python train.py --num_hidden_layers=13 --hidden_size=160 --n_experts=32 --experts_per_token=2 --d_expert=96 --d_shared_expert=0 --hidden_act="swiglu" --moe_layers=[0, 1, 2, 3, 4, 5, 6, 7, 8, 9, 10, 11, 12] --router_score="sigmoid" --normalize_top_k=true --routed_scale=1.0 --balance_loss=0.00124 --balance_bias=true --init_std_router=0.0117 --lr_router=0.00249 --num_attention_heads=2 --num_key_value_heads=1 --head_dim=64 --vocab_size=14612 --norm="rmsnorm" --norm_place="pre" --norm_eps=1e-05 --positions="rope" --rope_theta=10000.0 --rope_fraction=1.0 --qk_norm=false --attn_scale=0.125 --tie_word_embeddings=true --parallel_block=false --init="uniform" --init_std_qkv=0.0382 --init_std_o=0.0 --init_std_up=0.0382 --init_std_down=0.0 --optimizer="soap_variant" --learning_rate=0.0043 --lr_mult_qkv=0.7 --beta1=0.95 --beta2=0.99 --lr_head=0.00743 --max_grad_norm=2.0 --warmup_steps=200 --schedule="wsd" --decay_fraction=0.392 --decay_shape="linear" --final_lr_fraction=0.1 --batch_tokens=65536 --max_seq_len=1024 --doc_mask=true --train_tokens=474500000 --max_steps=7241 --dataset="wikipedia_en"
Below are experts of layer 7 (counted from 0) of a mixture-of-experts language model. Rows are named router (the router's row for the expert) and show model dimensions 0-159. Each number is 128 + 32 x the weight over its row's rms, rounded and kept within 0 to 255. Numbers have three digits each.
After each expert's rows: a language model's description of what the expert responds to. This comes from a sample of Wikipedia text that the model never trained on.

# expert 23
router:113165110106086086132086157078145139080111139127127142073153136134110170111146152056140108100142120107100104140160143130103113094049126189108177166085123126170132128107137187129167211145126160061119141104152152115116119140138151130093064169132111138076151096115116148064165104140129059154124145190151218171169083120120111167136110070140087191174080121139110108116151132117136132173104090096135120139195140111175080070094116158148153143149139082143166115144093127142142126074149130
Inner word pieces

# expert 5
router:115120133155109113156093183144156143109163127148166126081142160166061123104136089095160169120151138145073125148149129093127121098046158162179093105058142197122027177080104104144195138105115151059105149048114109113107099125105105125124150138154118171147104145135091209047180093203132148116168143129117119145130145154060144106134123077137125147146122116158127129112097095144148165155108103152122114140145062113113108078137092127143137128076163093146154136170145098134148119102150152
Articles and conjunctions

# expert 19
router:110112108128110138129086155141108135136158120161119128111066117159172131107164135103145155142173072092115107124208143091120128117070123153135118125151069112121080131076160082117140178114144176102106134150111156102113138135087090160095126076150128152092123183099124154088123119213133074141106143156087166096163102143095157111137149124127158168193118106155160155101140113172150153206112152125120102159165145133136123082232082144158196133237173141085158135136158142128164083135133168
Sentence-ending punctuation

# expert 30
router:137135063104126114119110104129163121047153208107112133107074136115131167083160110103126181052119123111073172094158106123094068099122188156131130164080135138160095123123124156132183151098120151072092146095084207129077134143043147155118085118063126183180091157142118173144181092162109130150129150136115170071161110152122121097144177133098133128170155096204206168148148096106100123142151126132129111115162148115141111119153098141144172146127131147117102101138132129085139090112126096
Personal names

# expert 22
router:094129097143100113104066132149104153080174154102135133119116149140151162088116076125161127103151089094125137105164137141166112113068164178145152137052058154198109105106096132135194144096101147089100130119147181096117142073080110140116094157134145181103141159109116174100172097181107099130181189141109148133130094175107166103130114101097141130119112142121171155145079126093130120133079152190111174136179104135128121110175126159201135172104113104187173082137116128037145081131134077
Numbers in table cells

# expert 28
router:158211050136102152182117119095132182078173165128172097094120128121090184128150145131175188083183104147070115112183097106087172168115168104171146144095107158195129117145109139105155111114126181081128174114101160094132158111116167124088109120142153173103113163113105126110117057136117087128158129133119173084152070148154142104154170096116112123115077132124139121142136149108105083152141088162130124133171130105171099063159115147184108184163160080086142157185124107116185101112130107
Name fragments, compass words

# expert 24
router:105109083105081078146098124174104115117133173118095130085097162130131155070142104117190159146149091101120097083146104117098109117098119091150141155130055143167092128095152146160158144144159148070076197114088156134107116102090174127121079112160142232167141153127120130101124113134119126155158154174099151122180081140115200101113162142165094095170070123169120137202160101179120103115100173157148138128140078156155123091156057155149119132146130139186161106130144194089134109074129112
Capital-letter abbreviation parts

# expert 14
router:165106169113109073170105120133191150102129149130107113100085113106124132110184101087114172140176105108086098149148107138123091111087156131152130159087109192124094195095125072093145162083168184064121121125100110137033158118117110136117108121135134111101136153154101101084120101096138122211172102098058118132108135164119134087201119066134112164129109101215144149153147115145160111126091080187165171115142130128184124093176109143135164190115141111147166082127139153116139122085158112
Possessives, national adjectives

# expert 26
router:116144096117116163136118174063107126107109130116112135122076140108144129057156116129130131122181115113075164101151080068145139095133237136144132099153092127151088105121176099122165141128118179091094183110117130078083129116136149185096120072091174136098142119109075130097151056137149106144132147110119121069142094159048188107209176109164130130140111113135189113137115150091104127140093152163141127086153126112159088138239107155150102168159119138156150151107185144137137120137155116
Name and title endings

# expert 15
router:162145127101095098090087132075098195109129155123136138096072123111109104081151091146123159136124131119135157130158105127145151106113131121121096149115134135189025168116141087092160128102079175110102137147090135109096162086136179162031126126068114133087157092093095119126180119160117108145157146166118129093118123160067166135173115080109112129208130104139165153101144108134139160182118100155094158137122055133168135114152098158179172150163119108138152112103202169134180082083188143
Past participles and -ing

# expert 0
router:132147129073093104191114134121134123098147180111097080093124112146078153136157113076125128101129094129127135156146151109124149137134153151151093123152079176129131157146109122118148220134094137134083160063093141064095194115110101174049104153126100166168142129089101139114132146154139125129147145164111160062169102159109158131174133107141136095134144083123122183100099134086107143131138136136163137080162098117159025093186121082149185138128144106147128132224186157126104074110194112
Table and list delimiters

# expert 20
router:144135113133083124183123145117107145096179175153120090083087150120106139103123130098094114122156140084135126127163140143104082101090171156135118133062077140135125156100131122110187199101147202089096171126096128106095095076093096084135128159173123169141165153067099147150232141165137139148141148115081114087163112148104184140138194112078115159196160119145160186124116070109109125117125163190128155114110090149168088086150086157152162160144163089185137125185125141154122108106148134
List and coordinate separators

# expert 11
router:109099112139110117153083206085084161135169148176120077148152135183143132124167118119116150156173097117061073107178139138150080102142156125137144165139116113204113110103150125086142167145095122109129135137135130064114108098130136164068080116091127193089142114124075140077189142147118101165187149174090138061149132137076175134178145120103098146160111146155228151180121144122147175209078127115132133101133127130124104097175130109144106187166130124196131148098141128137159122116142129
Head nouns

# expert 27
router:200172050130110105138090111133117143057140145166112089113121150121070163134144084114161152049183118102072139093180115116117096155118151152150114184084113144127125130110142172119164134142119143078090158082090177132103111094114144144120064123084147180191101127135108202104233097117137045169085133190099119112176110139141128113153189138149128159128137122166102146139131100121138110163117148134124106117148170141177081120106161115178143098143154116132088134151165136093128097088109128
Place name beginnings

# expert 3
router:137121109150140110115096117169050130082148183126084109110084142129123145062129091108094154104171117112100132130149129157150108065082202144137121104124077169130098141154143131149224148111118141080098167119095142140094123077139120147131072120129126151165187132121134155110123131117108105182096130147156200129162081120103109084137189089155158113145124178161135152099084081125126147125084132117142156136187128142146120083132096152225185186161189125154156108125136143069127098089187094
Non-Latin script bytes

# expert 13
router:132088121135096086134121128154094184133146151156148131141073117120074167098169101112167148113143077122129123101193157116121114117089171123165101124129134194205079110092175133144180160172163129129049150093106155084129094074088141129146050115125134168134142180137140154124157047184145122143097173148113095143131066124090183109132111072125156142152109076132182206092077172141132133141104119145115104120150094153140129138134107150137159129168112106181167146134130132110153068110171073
Years and digit pieces

# expert 17
router:142132128149118123141080117109138133114179131141162104119120147108113130122143085101153139143151181139083135109139127081119112106096179203173117153139107213117095152079134113147118153161100096107110155089123071080106155111112133152123094164089130159121134115135121159160112086176142074105176173145112110090157028203050177102167109129093136131094155101118111150066116119164115148145114162176141119124171120187203127144189091130155120128172200184120128091198165149118144147126114094
Consonant pieces in foreign names

# expert 16
router:139142074174107131189143134107081150098171100135083101097110141152079126123135108105136159116135139080111084087185151100152126118113129196139130149146077133173065115150104121073141186092135172096113145091092131127101180029088159127093148133111152152156159137092078156106126095133185068091123211155143130109178109132112127113148127119125172107162107116152171164137131131154105207195138130192104102145154098136135103059137140195152176139123180152123117142128176155120129114133177117
Pronouns and clause starters

# expert 10
router:121148077082074094124117138064147127115122098063092127139048113141117159124181092071158148153136132122112155175163136129085133084078187141134162144153104165181128173111082112186156135073142140074141180082134156094134133109123144103147083142148089148112132113138105146132171099126104096137120161156109169115173105169121205146146117101086132116107120159095156136133150140117122211227126119176132118161174138100157124108145094159191166130108147151141120142122207151162165099067140135
Prepositions

# expert 7
router:146155074167147078143066122110130125124131144163074138127105098125104146080159109145114154101201125133070163037146192144131115095106142090158095147082092129152121130122136122136180123131099210104140115102093151121113151062106139144059102194096141157100187120127140135092163138132132094170159122155086143103132081137126099144134130135050164065149080127162137114118126100072112121143115135150113200089173138085118086108149116122160117144134210086177130114095149121097115086075122089
Prefixes and taxonomy labels

# expert 6
router:160112128074099110117098144116153142089140153117166151116026110166112125069197121096156158123146122095105154115124099141104139118099130163124093112103097144143119138152118136126153119061120144080065117164113148100128121104114135174074117120113117109138147128157103164058193076141124127125182173132145167135166108174105156123115119054105137121156115137188141111107181121134097152122127161124088186157152036095136126087196123113189191159154168097147163088095195152125158082095152078
Headings and infobox starts

# expert 31
router:125131096106090119128072215141123145115147215111108130084107161131153142077163120109172122147165158117083086127159095116170085123060149157137143151120140114215112097047135113140118157121146173107101122132088125095117113089115112164097080100082180180107115171097093114120141133153152111154123164141066150090164108162105138131164182148120095154181113192164152141176154117084172156185134148148127101101150120148148092105185118116143107117080187169207118120149118115127121127072145150
Roles and organization nouns

# expert 18
router:143135117110086115123086135052129128137181164153092111101113098160109105115188089089144126103149097130074060136158097149119117055118138149139128117067139122186103136095166177081168158156086155129165115042077130130109145075107139161123106161105164137071140108167067155082129131166138133188115135192090114159155099142095114137134139109131133178163124110181111205137113122121136132110112107122113142099178161090171153116129152096189149144164220084163141106135142170114146116098179108
Word stems before suffixes

# expert 9
router:104113062149112077112076110148112160133165130153102111076100186192090148107148131116197146058149108100073119132195135135115073088106116164125141199070073179180070144115099133121181141130081162099137145105113154103117129091119154127126096169132134173153152129103099166110177142129137129157157145200140127126206121163133166067100148108138142129118108153132100156087130118126142110141119134165177134120160116146101141093137085149223129114131132154162098093171134112097149087074153072
Lowercase word-initial letters

# expert 1
router:121096115075087144175123194129151140067111093093122089154106106163105132109149070159121149085176100113120139148139112152157106115099154177145105170106088121145077131091164135176165153177094149047065161156108146118113154103130089110123107115048164171085136129126061120094147124161133131137153177196060096118144110114063201090209150148115141161138089090111172126083130124090122139139065112159117098142144131132186114112159109137152069135142090133121131127107156153129151125104180143
Nationality and place names

# expert 4
router:127144100098068075170079098106134194108158123114109141103095157171123176141156083137191149074198120128119082158115138145166085099101116126129161109143092179120097089126155083113145130072102183127131161130148148078134115079092158166114095132090198132106100130146068124096162096112144076136193175138104135097167126166095171081176124112133159137168093100099147183107085137132108167163074110195118157104152072136156102122138111107139087148096117126174160145114123159106179103085177109
Ordinals, quantifiers, modifiers

# expert 12
router:178171064141106106129072186083131179112200109166104137124120102167118176125122133121120141150129114125080080127143100092094115149119109141209120157121119166148089130057093132134129136171079149134130133097132133098140180089157115132089090205112117117124163101092074108130134104163153085156173189146111145121143050164068194084140092104130131163123150158146107151134115150074140171161061093179142112159166117092146127138178126174137124132210125145159143112174119140149066117122141124
Mid-word inner pieces

# expert 29
router:135113095100068099188102148142112178107186112169147105092140137094098087094171077146166184084152134125084116125136118122095097094149160111194139211086103125154124156039127090172142183109119199148086137109139178135094127121112131126086109167090122146133194151096125141153150103136165113123152149105127164129140128171102165144120163083099142108092118155118118201133145147100148210111120155106158104110140065157126134090122125152167120170126134205166200140125168132088133100107107162
Line breaks in structure

# expert 21
router:104119128157124147148115151122129133054192108108099134105074130091175193060182135172137097078145099106111124112178155126156124145044174159145117125106081187198098168102111086086154153117125151103139161060167131098096072089103129136128093149120104186163103144160088127102157126091108129162175130162092158109151063157072137134141164141114100115151123133138144151124141100146127168137118057147126159141150131106160074051158088137175163155141169163130089165126154179121126083140135141
Table pipes and months

# expert 8
router:088076100152105141153123150160170113095117166089123135095097148150118160097155045104107174104155153108129160116122113125108133099116218174137072160089087192125078144072098097168151181111104159085097163120161163066075111145105061141103088114076168161116114154138088115101164084121154080125107184125146139093153064130089142078192158136114140141138133112149174185148158111129137150124107128177095125132169131137158094124165080206120151144180121172126150103142148116118146124141161109
Name-ending vowel pieces

# expert 2
router:153127105111079166124118128074147179124156129095121129100096167160108108072153107085100119099165111111077120090135122145132151081130126101166108149099130176141070108082106100184194154072089142139094200111093127090057099054067178135076117119092085141127166134110095100134120114159171047165169162118118133104165121174105100154117113119116161108169134128163133142112092130132109100180080144145113160148161103195150070099138062081119184126180136145139119147146110134166128094121172101
Verbs, linking prepositions

# expert 25
router:094160090107113083148105170109078129111133175101093108134098125174118148058116098139160133131151119131128087146193095139142118106086162147144156145118130174191078130047101086088192151138137138130123134094150124120118175136076120166102087134119236133102137175121130125108255106141157121152123132112084131068144099147117199130157118104083116167146073118123138154158150144144144163131118163174096134121159129168150131108168094134113162146147183151154110146180134129172122118118188123
Commas and plural endings